python train.py --num_hidden_layers=9 --hidden_size=512 --n_experts=32 --experts_per_token=2 --d_expert=384 --d_shared_expert=0 --hidden_act="tanh_gelu" --moe_layers=[0, 2, 4, 6, 8] --router_score="sigmoid" --normalize_top_k=true --routed_scale=1.0 --balance_loss=0.000167 --balance_bias=true --n_groups=8 --groups_per_token=3 --init_std_router=0.0372 --lr_router=0.000302 --num_attention_heads=8 --num_key_value_heads=8 --head_dim=64 --vocab_size=27345 --norm="layernorm" --norm_place="pre" --norm_eps=1e-05 --positions="learned" --qk_norm=false --attn_scale=0.125 --tie_word_embeddings=true --parallel_block=false --extras=["capped logits"] --init="normal" --init_std_qkv=0.0337 --init_std_o=0.0337 --init_std_up=0.0337 --init_std_down=0.0 --optimizer="adamw" --learning_rate=0.00046 --lr_mult_qkv=0.5 --beta1=0.9 --beta2=0.99 --lr_head=0.00872 --max_grad_norm=1.0 --warmup_steps=224 --schedule="cos" --final_lr_fraction=0.1 --batch_tokens=65536 --max_seq_len=384 --doc_mask=true --train_tokens=462600000 --max_steps=7059 --dataset="wikipedia_en"
Below are experts of layer 4 (counted from 0) of a mixture-of-experts language model. Rows are named router (the router's row for the expert), up (a neuron's input weights, with its number), down (a neuron's output weights, with its number) and show model dimensions 448-511. Each number is 500 + 50 x the weight over its row's rms, rounded and kept within 0 to 999. Numbers have three digits each.
After each expert's rows: a language model's description of what the expert responds to. This comes from a sample of Wikipedia text that the model never trained on.

# expert 14
router:523470415535500544547597457532461462503414519525518557578542445556426407505450406516521475515499506585470505503507504508499493467476589549499484513488454528498515524467528582450431438437548571
up0:501463351534406549581415450470468543526587609460557530487491500499619483496449467440496571540533494535437551529525530496547525441558476510458496528513524428440479501608463486522479445490535591
down0:462614413535600469482533451507402440523466624507550524515572590519564479502489440486534496498578448519478513495505513483456512465521625472544477484545510464512534570505471545458458581554508505
up1:520479520482520562576454552483519526545461483452511537476512508508457489659528395497549479600513514493496501466449590441474501477520544538498550561538476549474365355561443522543511589519422468
down1:489436498446488515476527516492431433528462491492559493386512508495457453501573539486474408554538473554536519600489587466515461469481464537477550568477500494447467515559494433464450524513570493
up2:490518480417433478572470494468560547480458460538462484510505386456497419583549483427492443665488494495487481482459496665552506499418423483480556523427435494439412480526477571468485492517477474
down2:522482516611473468595415532495491452533490512560453526448445445485494536551479533410481509459474509553558461427519543475478598514461561508531488487535573435522478508485509556513425443447513465
up3:585457517504379506569519442499574457454475470492468519472500505438520430420517553534442509517517475472468558504509492507566442360422563516425594499500470528505398425494598546441405388531538515
down3:500396495462478503459442457519462590477523526549517507446516440462411538524519528442509511450470407456560547565575489506426534489488605440595402530408479442510561460438535470462474405505475546
up4:379579486517489519532555490570500537484468478440587528430477426497525495567441460453512508553541443534411482442494531540486406476493432599505439529461614489482533599518614457445571560456547580
down4:460486553577501600555435467484520500508576452517527536562525451509406544469543549576433656513498524541588476527496496509476512514548535551475412485466459517541450462513537495557544429465629486
It responds to: Digits, unit endings and colons in infobox data, coordinates and measurements, such as 2013, (2,533 ft), in), °E.

# expert 31
router:519518496481449541409523418491460563537540554536512479553485440504494499506537405509472446585517470600459512452429494555403462589468458540547479568488531466542458452558478534521507496552590518
up0:414464514557506520420543460422560561534434518507496461483572530480555465529358525543518442516489630523503464487505507467478493469527550455502522548541528599496473544574566458568437432533498502
down0:495512497511408443490510471429550525473579461548507566470519524456618435487551461494468419529544578399447566499530508490572568437572439517466502465494545593487527492431549564523550453581513579
up1:497485445524462432524509516575620420565485445414502451526523628548477597440522423484538457551520508603542608509499482485501483492493508472525504461528449476459490335461526418538459474514501566
down1:429579486514488410485535556505519473588568503465561533542399494478459515490505502520535513503498499461548483475521464571435553504504500524495507477565526458485465514494471535528469531502472515
up2:522475456506536490504511458469485488532551413414484469464527510539483516603565550539447468448541513550437535433494534544585386523453543471458487545498525442533524402532414440504533521582423514
down2:444508415506396563464485516562563513548541641613501462504501464447520532536499485475559521462533476496593514548437559498410517474488441534608523485535442486600560455495493486450554485565507541
up3:477492502458440500470435492487423504488525406526515506511498477560529524428513493498583456592526470513517469480471459486463466485488520459535496533562539458469446530511647491528510443527508578
down3:488513557537538563536519413631499526547439497563537489479542514483562514476519499489540456520480482594485452471535520448615431521431453465461584517516483523468462514556509511528585507569509454
up4:562589514491526593434548463447541568528467509480480452584465535401538454540398479558560500384486460517535452496650450493476457490446529532565425529554495489427470532609503602533494504454552458
down4:521548494512525507519423561508593521399437585496462488579476502478530458579513505512525447491501570404386546446553471385505451468468496540558523533546476463539454552483437577502509483468545514
It responds to: Verbs and verb stems after to, he or was, such as moved, led, used, can, could, plus particles like up, out, down, due.

# expert 1
router:467464450591476495536492524457440530414543554489498434504531447482595561461440431476596486558503534478401491566594472541435434559521531506546492542592510463534482483573456579470483463490494513
up0:541515561525515484528505426525489497534498425488461479515466500511486507387431493539577477484496436479486544462600549500487386493497477547558477522575401585487412459499517525470498447530403520
down0:538536561528525477498507599443469506539487470429564454379512553470492529550492461466438381510529508548528530471469477458518535550543507528473552473536478528534537549550453511397515528416555482
up1:590438418504524509557527476540544440462572512573519498478490471445591531430564559411542609515411523496419460514571518518548485483430474525490505464536541443474529464603510365505463523554501560
down1:519555564498483485535625490521481555438578541403578517561535467488591487483533449571466578534445537592450456626482425413431534452514404432573467414565433447507467501491494604421572482529455592
up2:538648411469462529515448537552413511545436454464489550576457600516466527470521420521418548460541461462550534528485579482512478530433454493514454572515521503389438493527458503489517427531564446
down2:527519577591611537487543473533500417519482564509562526525424439455511567481481418473533421533441543469558490491499467595398553409550580406616509524482547552415575471534462464491625472504551541
up3:520485508495474428462526528499507468394549495625430521462520486543525485479587565461559446498469557503415501489501488500454421487497511483538512550509447436397453542517516527489573436514533525
down3:551443422466463433531469486478532545508501489548577552519557497433425503529450548424584463543482433387543482502429495562531561567545493519548498489411586568514505471544486476523555524448486553
up4:417543520549590462491582501492466522507496532513550529551558463500557518521440521458460456459541490565555518494555474434510531440473478457362436498550472516469548484538513469551404528478475425
down4:429571547439542426530505460527542425558429460549504506579503530609506450414445471542449484562481463584397530508498551484538509486512571531523420490571536430431500469473525503542512504404510540
It responds to: Articles and pronouns opening a clause or noun phrase in running prose, such as a, it, which, who, this, often before was/is.

# expert 5
router:456450493479549501493637410508485516597551438583520509530492461555483456532494494456426479555516483562442479622469578498437462574491519567565501509516527499508482594521525557517477461496514521
up0:410503504453480516407466509538578538543520529537513476444489457513462584466531398440550424443499400507381489482566560415482442507442530481403365558572459492531519522484493497499557472498543559
down0:509559529556468547488445511530461492415449430456479470395480432506430419468553613465501424526449431501551479429471571615559585544460500544460496500484484392479428425605511488541457516449548488
up1:577433515499571472497447401402483573567546516535445489518463459494496481444487485516578494484462476435542482381503515516426523464464496491497566535460531568529527414568535551496488481539520602
down1:454395475411495488465549441482431512463489475465490493456566492446502469497454466555469494493503494501510464418491439479445478623502503514481509507483502498480599416463494506452449483509450534
up2:469495407498477595599486585624480621402519431538653512545459434524578360500447497544491581532506512531433478453544484540503488428371555515482516517509555473494532473519523484449461443486547416
down2:496492488555437530594490534486455468550524501429505507476509521437535423547499440519401536536482518533536518485560474506493573487541542514466522579478415520502426555413542523482475475540474519
up3:568490543424546504485549481528469459555614521534434494495510556530573443499544513399584487398454537473443450534474564478529526489532477506511542538543514497442511510514531463468567482606515520
down3:423518524503525502551559401492560511508496475561493566537589454535518489403488497545454499444401521461538528522501441534578406514493533396536462513526491497456422439511437525568550449417510487
up4:559506636484471546532573511660491474481476554449481494522507479591458476494481432437483435592442535438504527540551437496455492597468516491480547562480462499427477474494537528549605453554576394
down4:481519464469441550584497434455491503508433484465571523525374608464534538572517524464497554556419539484526498535455514560468413489530503503506583465546537455516486507603514527528543510429586560
It responds to: Adjectives and participles before nouns, especially nationalities and ordinals, such as American, British, Romanian, first, former, known, established.

# expert 29
router:630508505515521478492545430439425474521553572563386520596479517607582556536484476424582468545454461556484498527418502559564402523576429521539563580518455575480461577531547551458420464538550570
up0:515438493487566516558530399566437552471547479404464526532399526504463485561470466564556649414473415526465503540487474517432460451567570479519514497492450564415449539534465571559430551556570489
down0:485608488460499491472484486493475512356552561468527485496504489496531558469601405449392528522594546471602485441507627509568423428535518583474412504461525448534562586573546413572542435525492538
up1:463497531469506530527513474558419560504485460644578501559453455484479557450440499570436403527512460603535598518521550486523551598591589471511571498508450553462598489424505612480456433528492513
down1:538464518509612459583522577470477459528526526502426502528434480454503497480579528558544452505497553527490597406537545527474467597540492533523544496535563452540505506543443457537449457512451484
up2:525446472584400438543488506527461496454446420487464578499468497539444476479522506483459559519506474473456562475458540487440550471475459511515412484538464496413542482532465511531442502454435597
down2:503383455483519539507531563545526477445502501577460488478558484549539517541539352568581533379547526513431508518506517498462562539424408520567561490465521471454549621546502554426518516458478363
up3:557508492512478518404405454487522519439496470435471546571437478406566499505508345551512497469449458546486447566491492514492524527537450500458532516537534494549460466561473493554438453582547532
down3:512527539507510456560466430536493511494450509540534473545415481518500529495522524478510508544511488482521473560402394464423433481491438462461549569512449524553457516521443472520575471492507460
up4:443400464456509515408606500623570523469567481480526521429511524555496533434482448506494489408602413436452481547516541517545430544531460519434531487450524540542528459534436525499450479529488506
down4:462604468418509449472477480509485479539520442519567516375445524557461516513408457496501494420522433465504483548487533567541443478530469456457519535461496486562520380570573426449492525526485439
It responds to: Nouns and suffixes in names of charts, states and music terms, like US, Billboard, State, Carolina, music, plus -ic, -ation.

# expert 7
router:515532496479480476440481472589497608513510539512553508534414464551574469584540470456503482554524441538360591555450452564477496475503492462528471503524465486591452483466494531503458471475474528
up0:463621506625478474479478485551539544533487459563458511493515568452418514469525564469518551534499449498483582409510494456533476482552398497417419451442606621547499473466493480518454499450456621
down0:580457474429443538542500458539536488480477514539452557442466523494474503493462511488480544444576507487556435512522551485544472496495546493417491465494500507504609558484479517515482556490530448
up1:534554463455506474468503549538528502466567466536553532485540507465555471506477491505558457456611476441433472492544566481533526559432500409521481475453552512521545553444476484460480504438499533
down1:411533515508497447552470544499469495491557462522425410569467428487591526500470525469489468455478506492469590572447562549519543422520532459461500448489553564565521498538445461534489506465557497
up2:438452466507493586449525504453460534526467583430473506539439525560519515523510474510480548464418480555425585440622473528625483492423557495462535347501462493494485523619478560531452509571619555
down2:521473472420444484525475439533473484504500445500570436493549505450532446592423500488442507502521409494529429465410413540434506488562531524463560569478496431500507489458573462499417473556505523
up3:458429572437468529444516487470453480552434611438525558435499445458417527521474453536609463525477397456475501550489513548492457500480523517467455517512504517533559566514536466617550542593444510
down3:568494569478349529407536477439520469551432542496502451528494573539567488509478494419545507462483533465411501521546493474481417558469540466497457445501508494529471580560453482490495529543606495
up4:480547527553446618620508491532441493510523451506483526516531535524538529526453491509461555456439471590515436445538496438566541478517590518455510540506534455536555492531463431449428428506506533
down4:453586452485555462506482406531437584450410533531547438474478504518585579488463550477526452489552536489500483434467546596519523477524497580527523566522475421506489479519449509536490533566633603
It responds to: Auxiliary verbs and time prepositions in biographies and sports narrative, such as was, were, been, during, before, for; also sports table headers.

# expert 23
router:538600529536475441490557484532380587510558465511453518594478471581425495549499533481454606500491470509506560565455636484504442482511499508563453423501555530526493506520521548449486415461501539
up0:558521477512530416511438484585448467565393549564509489488479471516484596415499568538483522450508396487532485562594492535424476567541465556450533533507406464432443468466498572467463431468613507
down0:449586535514468412470446491392502462606492525534425432461514496485569510533441600445489570531507484574529502437469526514554394446548485530519452545454395534429416509482469455500507557449555489
up1:471410383486596509562541485513485525490421459559468535490502538471543464525537474470550467637529431511485530530534510492502504510486537577474598515463454575562520484614565434481460528509512596
down1:463452521538476568430407589543556556492500487533533482486503507570452569463568464464468524404464562541524605508512368453482452492558462494566482390427543483427621552428615630593526471577541553
up2:470502554512485477405470499509545573502545606529528545483451505437541478528426545511506571441576499550517561539467478508442446485508431485460495447528482544583435536501500508464452457593471533
down2:411479569490439609535562474571469423518523521492518521506514525573533480554446526496545582517503467496472524490475525503502479431431485505426512501526441522439500523550541528559522493511480421
up3:530651557469474545502538542474533426488529500600451517473511465450490502493479462443518453540499481599465585446512413473563412561502554570460465512500466517498558509540516647488370437557489545
down3:450523516431489527504555439476438526456515530571357500545559528518586465548538522520511464485546617479399577391515568475626435483446447473501493478604552586548466406583543544467506631489552409
up4:461497428551514484494434557488449587450477492553463502544393538565469579515478447463498514500552490455434532432559517546524402515489446494507534587492444424408526451460489587529478507504447506
down4:525471396460476439538654605537445645497546402489487491522471496483581537522446477496492480522454483505509498533423481523523510437559441556472473483500423442494500537488604547527547533516520483
It responds to: Small numbers, dashes and blanks filling cells of statistics tables, such as 0, 1, 82, —, N/A, and sentence-opening On.

# expert 28
router:530464495568522525486544445535514541575583569518527532613375465417515455589568488415530459566472380511402475554444555479417458523517426488454532480448366448488466425515407570539406423526466530
up0:400506470528518526553547467444517510518497577557525404486568533444527502501380483596445558407554485515477456520436450605532473555550445467525496406559491544524606493490485565496473512504450588
down0:473480512427532541568577538522529479429465456563487458485520507516445563446493558444451542558376494492539466533569527489451528367471464443506472522474522485415540564487456479481563500525582583
up1:497567448488462545403463483480450499487533534579439423508495507401441462427533459475487575544465554462504486486480595455511427387545630477518506461414560492505587473471478566560464429554538494
down1:586487504574554547408433524429461521539417399504484549503596508495521510425530437582533568527484501512515539488460415460501604431543509532585497527522511505544442517545478578507483570560500469
up2:553474474558521523465522506465525492459557501534485511412427576494458509513440526593534490545437532526505490505545494459467530541426408474558487592550489447521515488517541576498568522535500537
down2:476553556534584608534513428435466554507501450405502535432481487482478469506586559475477573481566490466477477536381572546500486442501466419503458511517485398523509522427409415547523524441440492
up3:518472457477551450537433476403435516459472421591544564543462506541482508458536586470490580454564467518445550523521479484504546455512526561505508434538504462580529527478528524530534513447514531
down3:424523542451434456577542487401491470518573403475531524464585540546638537553426539468586477506557512549553530553446501447535447559484515515388504460593583537530449481629574540504464514450506450
up4:590547463452514530464487493544505501491590493500486449458540477579442541564572528488436518492547420454434529494500543555516488478482544455509456431508516476492410446425503482442549517501515546
down4:444525474384507450585556482522490449504431504522532500513433437431500511489504564483487468581431508565421479504463551571582501503555444556495551541483433470518499467544487577487388575498492508
It responds to: Given names and surname pieces of people, often in cast lists, reviews and tables, such as Michael, David, Henderson, Ryan, Kim.

# expert 6
router:517466487585530449476560400489467545435569526528503573452432478436572470510485472460447444568479501480504467553450541501456514562562497497513548510452519533579379528545479604562465390527503574
up0:477501408504573409573532494487533436427488428489467468511407497523490482423570553482505501430585554531513542539456536457477556423521496456542458515464591461535496473492537442575496466569434532
down0:495545497496613482566481485400417459420481474478483507558568487498543550489495623559454440476596554521526465458498463465485526568626426467435482474463506526490500492507548437549412633500561457
up1:536503529518543616405527534537516417525523445415564498498464507400561489460494528498532522475587503488449510515394477514462380521553559565577521516407531534532532466537552433458562474479496609
down1:614525547483442516526537466457459462499560545582448486475452561492547544512553551536553414477509434478463495544472549515509582487438451477494573507506492509595490563501470474530514500485404548
up2:477522392501529526460543447450613540418566469521512508473480485508558534549502529447458499553528478408467492524541512518439555487420511469500495557466528577465526407531476433470473494543399479
down2:500556400497553504539460564446501510499470532616531470521584511397476480516506413561471444470517449531586451353424537485480421434543527504488496621483524512494497460482548454464549432499496447
up3:369543472509578538521577504505496488543491451591631468429445469540489487625546473595584530465512507495542492527545502615560576427460551532484475496451513533574557563435494476582452459559523502
down3:514498482511461442487445398563373488500545376512526466543455417509544548537511463529492499502490507542511566410518424462514429510502484564553570548432538455474496453544514496483496481575502451
up4:473545533462587523473456493504546511460547442562604468442492440474524440497608471528549487551546495418495545501497550505530513462510569489498554421492511599535500511482411507473512404414474527
down4:516473548472489475471541409542512527510474528509545397561518443416408495469529488475542436524569480549640523517552497512536375504577489584461504603464460498454488414385544538498447431509568523
It responds to: Quantifiers, ordinals and possessives after the, a or his, such as one, two, several, other, first, same, 's.

# expert 18
router:558462509540537497450504429528517507494501463607508504533460554388461505553504467409501495567539418509410572501515557528405483584504542569533554495507465535447490504500494522503423504427494592
up0:515594544433482494523500475396512494518598533575524430509460465491443488486464547455479536513445385441519471509471600516473511556455521433532496505463512451466480469559565548494452403563566545
down0:534486391484547536477546484484500482538481484569556505506562476479560526489484504489532578444567421546502584500395438582566631483563473498522513529443502551683538511585441417477497467421466563
up1:505520561453445542497376490437465510503527587460566537520512514513418503497451407467618518528474444484396513498486552555497485446500485556542376492542442533548575517608543458423487532497499430
down1:493420486380556516524524511566425548512504519551528475572512527512484522611500532493496531459491492545475474525534505503515498470430473462576490476432490507537473540400508504525521497572538547
up2:510564499420411544492451360458567451448509409577490522492583490513531516492525474446501516566577553551414548484497515450541539619521454495476486446542531439540414522506524569575531448463460507
down2:525490644460537446522562569538496534476515456493519598443478422451508476637511489485531447559559443445479464430451557425475508482439560470511551594522538539492471386471543505474450527533518465
up3:466526515381475484532488435484524515557553506481463522518503517533562526497486408539415582532503501447454468592486558533561511434465485498444458463551558433507463536498560472425468523531480513
down3:477453540486570510474537408540508482501459580497539505441464551508518499508563490575531515500496549501380482500527459477427498539535549609449570517509461501431526535586437446626505503519465520
up4:523510500422482501484537461430451474408458500489486469433557435499463549420506468533523529545506485576431452522559467499539495484530533501537558543494543535517481561545490585434520464502446522
down4:432446485554526485535502483495476488546474511534559517452541369615545498521464510564470573526592566512366543473497395476433583481448450562486518504459535494470426551530519449468513497515535574
It responds to: Vowel-heavy word pieces inside Spanish, Portuguese and Romance names in football and sports lists, such as Espino, Oviedo, Jiménez.

# expert 27
router:545527517550571485434533465503453543506592517547534587533426502545514544562488429426565451474487480463390494534455512502445419416541558486560494505498517546621448541539509517429415441513512547
up0:409473429474564501526480458534518524475457514466407429552534481459567453395518419557449475458566543381480472501518557471500468476430421463496516522558537548518461536547447480428513451467518440
down0:499447548576445614435460517493528496520557491492600466486516448517466423526529468570517612403517484524550571434456450467502466513643595522491481579546443547382556533531451498499446544544517449
up1:489523463544417463499523556515385495478539503527578539451455416507632473468531461466503528539522519492465467575503442560572481574433536457547451475558472604558486545520592515506430486492479525
down1:537467427548479475470476482462509542519516427508548548534432453460526546497472491472528489447479406452547533515476408519403473521489598551577520465440576571509515537531452583502482505428623498
up2:488479539455470525425388494531565464446493481569543501483501432525484526510519566497557576471553490547484569479527493472538468485502572482571414536478530509487554454534531409508493505458492526
down2:526529489529507447546471540451578418422477445504463433513492574492482465418462503587538569548466550483458441525476463521465494528453419484497450498536466513456516499478494519484568498482518452
up3:617595447490413593505455492501521527460575454434541528482602524450422471494509417616459461515603513451422490465487508546490495455476450525507405437551454509488469423524473539524481508539494512
down3:493451543539541476490432650546540520532552454567492547559431344408515448519534462429447473430569535437501462534452470481456547458550493603493492518447527519498438471471464444427494496515587447
up4:424506593453537460474470476559444538456530469456609538524478499514477497549548477462482488450487397492572578535414453471536383574527489506621565500475473468465520517594500484600404532529588470
down4:517495523509516515534577501467495531521568586470491550577494516486590434473522563481558521562569495501496521586452558482544567537483453537474404467484560450506497447534518551446472459477478490
It responds to: Grammatical words and adverbs mid-clause in explanatory prose, such as be, than, because, such, often, and -ly endings.

# expert 19
router:557467498462511469428457479574407489616550552507465538513389460454552562581515441435477495613456505538478495548559585531498438409537471483498503504530460448480489514457415488499530459514514534
up0:550554558487565552485513520435629488551468499567491580454457506545447453364531454500515498470507516505482512533516532469583507611569559526532498458583458531558472446589549454429468447434434532
down0:473505473415465434505472451499421453505512512525546507587432519419545507509461475429484546514468486518385561491486442424503497514534571507492546482522543529481417443571500454491522553465484421
up1:500544466430476539481506544528480563419472456513462556481483470483499468516482453460549433493572479458529557457416538505482487481559521476501495423506572512496493412485444545480507412453451493
down1:458490482462467597468520513503592486512471527537523450441459486493435521471488517533561482453492553475478430536532507541446562535527458496476575626518542500556498455510441574457594479440495509
up2:517510556430445546465470432533562482539576479463491466510490526581485524513481433489489518550600481483451528485465487465434468449505490479395532513466484490472417497495492561517417505409528479
down2:494528429585507424623568453484552442414503538496585531506486463425593485515459493499474506462522374470507490476493533513546419554566458425430572459517511474467449504479414472580477497445459462
up3:574476527413514475528562452536460517467563533527519423453482507501388553456488522497508435527462483554467522513498487531419428495403526436516462481555451565422572519520474410566434421488569410
down3:554454488499593487503441441486497505518527384521449506440521478577535445528429473566537509426497565525430554522436530472494499458584460433501531569575569464475484529495561550505459481438493450
up4:547640432548403535514494476498536477543515585505499538450396519592457464488529423544517497563485393494429494549498435534475500557516463631587466562506557559548482441480382413522501472592500541
down4:461452416518559481572575477555503489440466537484432435522544463499601492625455539497489516514482512473529490478484470525619542465359524477523535520525481529549508457447462520495464499456374475
It responds to: Nouns closing names of awards, leagues and parties, such as Cup, Award, League, Party, Year, plus team names and years in sports tables.

# expert 30
router:513491488535423493546430460462457528461584507532508512574392466503525483397481485461470475525459456533401493455528394612516534487530466571552581509543507464526487477519525495497401481537484560
up0:567512526548556464413512368494560398405444476545487480495484556519422416509543425498506525594550536553437499526427502509437500463380477479599555583496502626491619429524512505531502486538450490
down0:496532446438442476459523529446534471523452495499540500512465525473499367525460475460477558525457472507480526425464430441499504506502517496448539444436566586427512574497477490472484506553386464
up1:493517523577493515476573492511514447398511405524410499532461486475533443453505453506566575519443544464476379522524402484532526490537491561541489548440547574517513525473503582553538514494599496
down1:468544521563506497500499556538491496490533476526443541382510506383457470497514551478555603585483472450424481516503487572533539413568459547417527501441513373538481575475533611518553558450425565
up2:507428556441487581492479510562383478512510495416495439538477498461534536464507478517485457490548466547488520469485525495454523566539461530463499492498489517439476483548433493510485476524587491
down2:580555492460453349458479496499414507490496518489390515351479470496484471455559498447616492473412508442454502492509422471398437513486546430526594477482460564543559590521453518538469503445453478
up3:475555595552421465568576528452573408539544545516504488471489447521548513437607422456584515413525545463458494496535491539495474535489525593463500559458550513435503596530520415570441479494464530
down3:528493533530523473459494383574476505467569485573511482488567428529708450429479503488522508519475456449476494514487470504527396623529449493478521463468528439474406551477456577516514483485496413
up4:549469578430435463468460492587432546524479519549458481528496554624456504483417474503463572422503517531406576521474455445533566478538570603516518538541395542523398382529421527505502446535435510
down4:557591544483441375521452570448489443480484514453469558468450519481427577547415538496487442442470490438466481530512516457495614544518529588603497471453467453437473465572542551525483403556548429
It responds to: Single capitals or short uppercase chunks starting names and acronyms in sports draws and lists, such as S, KBE, CDC, IFPI.

# expert 12
router:577523421453490525464543536477464485502494594488473529520415427443434492475551450523562464527456467598425504527427510565476438553486457553592532482548515489504481505476437545485517420522468638
up0:556453531456480483483500481524516515499569469539472503481534519487449548500507517554545532462457488575472631524553605491598474599554488605421389460532414549475468594528565449489530464484498576
down0:453492501516487578591504519535541487585437520538514578562551526481589443547363537523519463506592461545479504460490459510499477483524587527495484513442444519507474475503508457520443492547428528
up1:600522480397515507517502405520424566497586450476487463537546459560481565515493472511466560562505535542476489508512537498582492475497496546480521502478443596487526580584400518408530561421565603
down1:470577525539463490409436449494508558442541486405456548408517426547469532446453430446433536557569445477513456452476513568458463444572528484407440480488513541539442477528490516448458554528502538
up2:508417477535525510458399443483542566413505541530479395419447503445510460487594473513511560498472514421502511588654615547452583472471479456508487556590547455484532493466515453469483472480468472
down2:463463490559511533482660459599438520465539469495519472453517525538469458489494501524486521457490469534404463480491511440555468566512470546479571548530579404538393504605536539393468453581461462
up3:617497563549416483530488470501543503519519461465615476493417433546539476472500353485546469498550453450471474487525451441640551482485517450427485393542564605499477520552466520478473493463484519
down3:434498478511452535485474590513538461473473506531472531473410450626525533556540498516538442454518478523555485545486486483557436559549543480551564601439535414617507552577431495499504516589438516
up4:502454497447416534542363452543493559559496488489629411470429487451423544411486543437553465439535470457485484489517542528514477465509460507441479402504518485566496557518512577494524523418661542
down4:410497513543577546579428501484520434430519479425524501473523423459566463463571561510454466465482471478547449478485412473439440487336604498609438542480430508484493426524516541447459492536576496
It responds to: Plural suffixes and common nouns after the or a, such as members, government, station, company, genres, containers.

# expert 11
router:475484492427552456500530491586487499504496526485401576539410397413473493469457391521523467571574451516470408481470498568418469484554594499520521468487384473563466512506447506502514528536567529
up0:491473401518476530570400467409571488388374475537475498559472561572505530434404500516549498489466485500491560465546395540550571548540591487481576404441518534503516543530620547482474533399543481
down0:587478409526524569533446473598539508541596463562486581566506481583458509538476479456485446484550566528523452450436507525594478464539528567483533465525454576469536458496507567534501552524536438
up1:515525538467543501488532449546549495579477475457491492573464524518557433462413480534531554449498575527370490554463579525483449482447526426535574546529478592501466539536462487567486484359623525
down1:525482549471443617425431506527507513460497567589515568577426456506555472460501544518530446530501563490529544514520536511518527433441482601412544418600476484491539617488477397438522582515520413
up2:453568486521464452511516541459515577396526444525528451413509499444465498407575441531529457560497627518475574542464479545563547502466451474623553475510535551529530417487532568563524495470492439
down2:540494458409615444491502556483481489504484446466441502566492413532540549491506546535395559621527516540479548470521438497414465456462466523445457463448466573530402565482523519520496452614612433
up3:593459546506483524471469467486569450449500458566479531495442460495462528503427451473578550518535496589535468557488450562496580470453494560453460395405559495399503474490480535625510554585527549
down3:479586479480540520480564510514505513518487593526603464570562522436511514388472511434563493511444524453496535464484588431511505576505460456543499462533521540478552472559500496538485558423456440
up4:524471551501501501512441524476400470531495361575539514515483460490464452465504399435538504538555490585517490544620497466557580419413549546453588562482534448482511481444554547543469531530542467
down4:439429582511542452490511509503472553451558415615489531497613519448511501483490533481432523444567539458495467593478443593529545457431522538464472441475591429503506455520546460583410495430526512
It responds to: Periods, commas and closing quotes fused to the word ending a clause or sentence, such as Albums., 2018,, only., beer,.

# expert 0
router:488461432467452574423603442456401552518513460539481540472439512437547570585503418445519497552536468534518534480529573503549434429493482510566530421475459450584541582499523591535451396454542519
up0:530509535416451549509455514494388437443542474549480489387484447463552528574557486498561494496519461484457533531453558509542571511449418559434475541534552447436478506499518574544475540545519630
down0:498507575458500461468522474453475460521554438500529548469490525583567464516526559500551496532551563502468495553517386442420509544550514542492480608561472386511504522445482502494341553442501520
up1:485535413460572524459507569478433508540498450479527465499516429491528490468501449481575560531542518549479490387517501474436488408618483513507431422505519516617435524472421536481414473564591556
down1:479568513496587459520438515523454459491424610487432523522556534568400509424457449449553517515467615549600541522446484511489484419548426518482471596535505408425452517517495522550583524452529517
up2:496559392443431411386476471577475548527492424476446524514527393486531425425571487513457551495522559514513528481507496412482453522511524495498477464469444447560600584523500491532479467504504519
down2:542500499632422534509571585392584437458574462490587558552446449482545528420469516450495500402491521507526512534558399530484444465537571503445486555479449530550447525421513502513475502522480508
up3:572573513462498510544463523490477500431541455478516493531501484470459546495477565500421567524515489378533511559431508544499492516453477467531588551503439510533577525541540386510489512546605410
down3:519474515549439471545531586530512501478511459592459496450429522479494551534580433443539448533367522536491480406460455442490438522551369522494528495620510528418427512543489502522507583507480487
up4:487549438438503536446470449511564578429464497521496523502475490438610502485517493512484482531500529497497502488497606549434379493547466520456453423500580507472514523426523497530351570551662572
down4:460556408523449463598531517513419383494575541546469480447481516510525508573508586384494502551472451544468478531476536488457519503580547408578520423533455501542550515419551441582467500625411400
It responds to: Digit pieces inside numbers in census figures, vote tables and dates, plus count words such as million, five, ten, and %.

# expert 16
router:511450506470426552496548510571508529520540510502556387600498457450449498363500520441498470395432511522538432434506506548420451479503541579528427484504438479555418527464504514561445430478551528
up0:484500491543488449410484479484502583506542487448429529491407467525447575468541550457505526524549416637398460484536527461479504464583472519599589515452538457534470452539544518483507494522518519
down0:509456512464512450466380529422510489525430509510451425538536511524515490478491463484488519481554504559657492437443557467513532493540527490529481557513520536487390472460544493494514464465599460
up1:511492564436465554530521448524501600486469540623440586429451431601409533461557481528547499542549549514499478587592534532436438503517644565594454481513484477487497399625472544378512547555572503
down1:412471485478584578492516523565440532444561589477530452558513463475503508563495425511461512531544462577478523381581450490378526447514592518531539634498486492461517492559480477448585509467515430
up2:602486539545479520507510508453533437474513522496495559482427506492495471492459389395519566483531530505464422468492435499561386459491562452426541570468660490466562479512513540476424451524486547
down2:546493470581500564518461488459521477517487544503506475524508531547475445490461537598598473504623501422558446553508498511494536588568500512547497521565472499457525486549426473565522500463427545
up3:479475546428503493521507494473462486545485513493560530546487501626506459536463599467527588528545429465482576545492459471489433502494598589419512442437516390463535443593378432479481454458445560
down3:419538459441472415540598494481510579552504521527471522474549515522567551546434554441409502520525505551471538433528557512496571559561456500447461462481467566423484535601491478400405619486580467
up4:550541458511512539484513516443407516427502474566488524532501438486446515470431470486496489517506431450571563494443554528460501431556581466449509380469576473495564522601469469452408504584466538
down4:437530423480518477521564469506414504480478481516492482463498441512505577580406453465599514634509398547417495562583467410546526521459453484463474495486519467430507515487502436502430536540408502
It responds to: Final pieces of names and titles right before infobox fields or equals-sign headings, such as species names, album titles, episode titles; also Me, You.